config.toml
num_hidden_layers = 11
hidden_size = 512
n_experts = 80
experts_per_token = 6
d_expert = 48
d_shared_expert = 0
hidden_act = "swiglu"
moe_layers = [1, 2, 3, 4, 5, 6, 7, 8, 9, 10]
router_score = "softmax"
normalize_top_k = true
routed_scale = 1.0
balance_loss = 0.0031
balance_bias = false
n_groups = 4
groups_per_token = 2
init_std_router = 0.0269
lr_router = 0.00054
num_attention_heads = 8
num_key_value_heads = 8
head_dim = 64
vocab_size = 16384
norm = "rmsnorm"
norm_place = "pre"
norm_eps = 1e-05
positions = "rope"
rope_theta = 500000.0
rope_fraction = 1.0
qk_norm = false
attn_scale = 0.125
tie_word_embeddings = false
parallel_block = false
init = "normal"
init_std_qkv = 0.0247
init_std_o = 0.0
init_std_up = 0.0247
init_std_down = 0.0
optimizer = "muon_variant"
learning_rate = 0.000792
lr_mult_o = 3.0
lr_mult_down = 1.5
beta1 = 0.95
lr_head = 0.00468
max_grad_norm = 0.5
warmup_steps = 200
schedule = "wsd"
decay_fraction = 0.859
decay_shape = "linear"
final_lr_fraction = 0.1
batch_tokens = [32768, 65536, 131072]
max_seq_len = 1024
doc_mask = true
train_tokens = 515900000
max_steps = 7086
dataset = "wikipedia_en"
Below are experts of layer 6 (counted from 0) of a mixture-of-experts language model. Rows are named router (the router's row for the expert) and show model dimensions 192-255. Each number is 200 + 40 x the weight over its row's rms, rounded and kept within 0 to 999.
After each expert's rows: "comes before" lists some tokens at least twice as common just after its tokens as in all text. This comes from a sample of Wikipedia text that the model never trained on. Tokens count by the router's weight.

# expert 41
router,203,166,115,186,142,158,175,147,185,211,208,205,268,243,169,152,235,205,208,263,256,168,277,214,260,140,256,181,198,203,157,269,155,247,114,183,244,174,225,170,214,123,172,179,198,251,188,191,233,189,236,256,217,175,217,213,171,211,208,146,156,163,222,211
comes before: "–", ",", " |", ")\n", ".", ".\n\n"

# expert 54
router,242,245,281,228,221,205,153,70,182,232,176,151,117,193,165,229,161,163,269,207,202,195,200,220,236,219,139,258,244,168,202,201,292,221,137,202,202,171,237,129,180,153,191,169,211,151,196,210,227,203,194,273,194,223,229,215,206,170,219,151,180,285,221,171
comes before: " by", " in", " on", " the", ":", " for"

# expert 46
router,131,195,268,222,198,261,186,237,153,207,210,199,214,193,189,199,161,252,160,155,168,207,185,222,233,252,222,272,221,226,207,225,192,189,272,218,193,143,261,204,186,240,217,220,250,277,220,249,274,138,298,158,134,196,174,189,241,196,189,199,163,154,182,274
comes before: " the", " ", " a", " his", " her", " this"

# expert 75
router,197,197,137,213,159,246,179,201,188,218,194,221,208,276,197,184,236,239,237,202,199,263,199,216,138,137,165,179,181,202,222,266,107,220,256,239,219,230,182,189,252,172,150,110,168,283,171,203,257,143,202,257,254,198,203,146,170,236,196,178,154,205,213,202
comes before: " |", " (", " is", " and", " was", " of"

# expert 68
router,262,185,148,220,153,152,162,208,135,185,192,158,134,249,198,187,275,152,251,132,209,202,267,200,105,167,182,173,186,224,232,177,150,157,193,191,151,222,255,139,139,267,176,192,144,272,154,213,228,162,132,242,224,249,252,203,180,155,251,119,240,172,225,185
comes before: " of", " to", " for", " in", " was", " and"

# expert 77
router,164,197,146,216,134,120,202,254,198,141,187,237,230,159,152,208,166,205,244,133,173,237,139,237,220,152,184,228,178,187,205,201,233,212,189,132,182,265,193,152,247,214,190,198,129,191,181,166,246,224,185,163,150,222,198,215,148,208,224,159,251,159,269,122
comes before: "|", "-", "==", "===", "The", "In"

# expert 50
router,265,148,218,219,173,222,192,243,193,226,194,165,160,208,153,58,164,252,228,230,194,249,223,177,261,155,227,287,226,279,231,168,232,199,233,175,215,239,202,202,161,138,186,196,157,187,190,222,156,177,219,220,148,199,241,156,207,133,196,127,237,240,178,201
comes before: " ", ")", " Party", "E", "I", "O"

# expert 64
router,202,169,152,163,187,134,199,223,161,161,272,180,190,93,140,230,280,246,163,198,235,213,260,174,129,147,215,188,129,179,230,240,186,191,207,221,158,180,153,278,229,284,224,265,280,149,261,157,184,146,213,220,220,145,151,215,281,195,133,244,214,217,232,168
comes before: " |", "–", ";", "',", " |\n", "'\n"

# expert 17
router,181,222,200,182,170,173,197,236,223,203,248,204,167,248,190,196,195,166,187,195,149,207,165,275,207,235,150,137,146,151,145,153,218,251,152,274,204,209,235,165,225,296,232,225,222,233,183,191,233,290,216,184,95,240,150,149,203,265,210,193,233,208,133,274
comes before: " the", " he", " it", " that", " they", " a"

# expert 44
router,231,210,184,175,217,207,167,210,176,104,122,186,262,270,236,250,248,173,200,222,195,241,207,200,256,169,268,239,267,183,223,197,267,231,167,184,230,258,211,124,231,176,192,205,155,215,155,186,214,233,138,153,218,173,208,196,115,238,263,163,236,278,251,190
comes before: ",", " of", ".", " in", " and", ".\n\n"

# expert 67
router,179,271,242,262,214,223,292,166,214,207,198,180,199,145,215,156,176,205,192,214,140,226,222,189,226,231,151,243,193,182,169,208,226,185,194,231,200,237,232,185,198,167,200,236,185,180,247,240,123,185,183,151,213,150,191,182,232,218,174,278,221,182,234,227
comes before: "0", "5", "4", "6", "3", "2"

# expert 43
router,140,215,178,235,187,142,338,169,179,168,184,133,225,216,258,232,218,256,172,160,209,144,231,119,263,152,173,265,211,130,197,247,173,120,227,173,280,235,171,172,161,231,163,132,221,177,235,140,213,177,179,183,149,202,98,233,151,165,255,255,186,177,153,196
comes before: " |", " League", ":", "\n", ";", "–"

# expert 40
router,271,248,212,211,142,220,175,154,244,229,208,146,122,134,184,246,249,212,222,224,171,181,201,234,153,215,210,185,188,233,123,288,221,213,194,224,213,222,192,195,232,218,308,162,191,260,194,217,171,251,203,164,209,204,183,267,188,143,165,157,200,203,196,221
comes before: ",", ")", "201", "\n", " (", "),"

# expert 22
router,196,186,268,240,273,231,220,136,126,178,184,148,263,170,208,233,211,243,188,176,168,109,201,141,125,244,264,211,267,224,208,224,183,225,192,288,206,206,163,194,147,108,153,200,216,229,191,186,245,200,210,226,191,235,229,225,174,149,151,231,206,272,224,243
comes before: " |", " |\n", ",", " (", ":", ")"

# expert 55
router,215,223,245,157,220,234,195,126,162,266,202,290,286,238,211,193,255,161,116,223,162,189,222,225,276,267,265,214,239,83,231,239,252,144,221,228,187,200,187,170,295,238,268,234,200,265,123,251,256,232,193,218,158,249,216,211,191,169,163,153,167,196,212,230
comes before: " ", ",", " than", " Label", " JPL", " MPC"

# expert 42
router,250,180,195,182,228,262,187,223,197,80,193,179,242,267,191,232,248,184,202,240,181,191,279,172,189,206,175,192,217,173,229,203,218,244,199,227,143,204,154,226,147,175,223,173,186,273,147,136,244,199,236,213,230,163,189,218,144,172,223,126,248,210,193,231
comes before: ",", " of", " and", ".", " in", ".\n\n"

# expert 78
router,185,225,205,204,161,234,190,205,259,214,190,214,251,176,158,188,220,209,158,244,149,149,175,220,77,220,236,161,239,252,110,191,213,229,145,212,176,219,188,117,181,156,193,235,264,259,232,170,158,209,185,149,215,224,197,211,122,223,225,155,191,217,263,162
comes before: " ", " –", "ville", "field", "===\n\n", " -"

# expert 8
router,138,184,251,151,222,218,220,182,209,218,234,202,121,219,221,182,255,240,162,113,278,165,191,184,183,167,175,205,214,217,274,258,245,183,222,240,226,180,172,198,206,191,181,222,230,212,236,206,241,210,267,216,185,203,189,191,141,136,200,214,181,201,169,259
comes before: ",", "\n", " (", ".", " in", ".\n\n"

# expert 19
router,185,216,231,193,224,193,182,164,182,141,225,204,288,194,229,246,123,155,218,194,159,239,170,233,174,198,230,184,161,182,193,148,174,244,156,239,225,149,186,249,282,246,243,157,259,227,160,145,263,277,191,196,203,253,200,192,172,204,187,155,212,175,184,200
comes before: " the", " a", " and", " to", " that", " his"

# expert 51
router,188,190,217,243,274,197,195,236,236,271,162,203,198,247,150,165,139,212,194,142,218,142,156,134,204,182,272,232,204,207,245,238,231,188,216,191,201,216,213,214,179,188,201,253,162,213,203,189,245,203,238,192,213,171,205,160,229,252,221,194,283,192,195,146
comes before: " ", " —", " \"", " —;", " L", " USA"

# expert 70
router,160,209,173,187,230,204,151,172,240,250,193,186,185,201,187,304,218,245,180,230,230,123,143,206,252,251,249,203,214,205,216,229,223,286,224,227,205,256,238,202,189,179,168,267,280,150,184,225,217,235,277,160,210,241,197,231,137,231,258,260,240,231,136,197
comes before: " |", " |\n", " (", "'s", " was", "\""

# expert 60
router,214,163,230,175,233,164,251,251,195,256,211,246,191,229,200,136,208,218,159,199,200,170,169,213,216,191,130,173,258,186,253,278,172,213,208,248,129,233,153,232,213,181,175,171,202,202,180,159,162,176,209,217,204,204,197,184,337,224,209,172,165,183,182,204
comes before: " The", " He", " In", " It", "==", " This"

# expert 15
router,174,187,212,152,262,268,217,207,194,192,235,170,233,214,158,176,252,216,239,132,174,195,254,156,164,168,272,151,177,200,196,158,180,263,170,209,178,216,195,165,194,187,240,218,195,139,289,123,258,240,220,205,264,172,124,211,246,168,208,206,195,206,158,256
comes before: ",", "\n", ".", " City", " and", ".\n\n"

# expert 39
router,226,249,155,146,270,161,210,185,137,233,183,221,168,188,247,187,277,90,311,195,226,229,205,205,237,199,167,186,179,199,231,138,251,212,235,299,110,235,146,180,230,178,150,292,186,176,251,261,242,225,170,242,204,222,230,193,269,185,165,182,261,191,207,168
comes before: "-", "\n", "|", ":", " information", " classification"

# expert 9
router,195,192,180,201,219,210,174,211,147,208,162,186,166,205,192,131,177,236,275,213,153,232,227,208,227,191,165,209,216,220,157,221,247,213,214,201,115,266,241,224,168,225,213,155,197,190,181,251,157,152,211,170,144,204,201,181,316,170,275,184,192,239,157,246
comes before: ":", " name", "\n", " L", "}\n", " Albums"

# expert 37
router,233,270,176,136,188,167,147,216,164,211,180,185,289,168,196,225,190,135,195,191,195,237,123,224,192,207,230,212,208,211,96,94,220,161,198,259,251,202,196,216,209,266,196,219,241,270,175,173,278,203,130,173,200,192,132,193,191,217,249,153,186,205,201,179
comes before: " the", " a", " be", " an", " been", " to"

# expert 66
router,257,195,143,205,199,207,198,211,168,174,202,106,243,188,180,200,189,207,240,186,225,182,194,229,217,216,146,218,175,159,239,232,215,151,267,229,234,146,227,225,251,192,156,190,156,175,124,222,173,262,138,171,193,206,174,230,141,184,188,264,186,162,219,128
comes before: " ", " was", " is", "%", "|", " had"

# expert 45
router,230,174,161,302,160,223,128,177,209,194,172,250,199,199,175,200,218,223,148,247,196,134,255,153,185,197,126,158,205,203,210,220,217,276,170,222,212,217,186,145,202,163,202,136,245,272,166,255,184,149,197,179,212,220,177,242,144,172,219,267,232,196,214,230
comes before: "201", "200", "1", "0", "202", "2"

# expert 49
router,254,176,199,188,198,254,168,243,145,237,229,216,187,145,167,109,159,182,128,240,232,255,160,194,197,184,231,224,243,181,177,187,242,101,191,169,194,178,204,247,214,266,219,257,260,91,217,176,240,167,286,175,145,260,262,222,275,145,202,149,226,278,149,246
comes before: " the", " a", " his", " this", " India", " its"

# expert 53
router,137,214,265,196,220,104,239,186,231,229,201,187,193,210,173,170,232,208,231,143,256,221,245,192,196,113,164,220,170,182,167,210,234,167,169,148,183,200,203,117,305,251,170,155,165,167,265,240,208,222,160,170,157,173,204,133,161,253,199,210,164,187,259,183
comes before: " ", " —", " Team", " +", " %", " —;"

# expert 16
router,183,211,165,106,249,194,304,107,227,195,228,214,90,126,205,183,172,167,173,184,177,207,150,265,184,197,203,180,212,172,212,240,227,139,152,196,190,189,178,298,179,213,128,178,163,166,197,225,130,228,253,214,192,135,232,239,297,139,232,187,203,161,187,186
comes before: ",", " (", " |", "\n", "i", " –"

# expert 10
router,169,157,219,223,219,266,146,215,139,208,273,190,166,164,112,248,122,143,232,186,198,289,177,191,198,246,235,170,161,210,242,159,179,226,191,171,175,210,176,199,234,165,222,167,165,193,129,190,229,148,170,233,130,212,172,265,222,187,173,177,219,180,193,138
comes before: "=", "-", "==", "===", " as", "|"

# expert 71
router,275,192,223,172,150,245,168,83,213,212,192,191,212,276,197,166,194,227,216,293,166,269,263,168,249,175,210,162,199,172,167,166,148,211,167,221,159,264,101,193,224,185,242,279,240,206,210,318,168,205,149,160,246,170,182,142,177,200,164,245,141,295,171,176
comes before: " |", ".", ";", "–", " |\n", "°"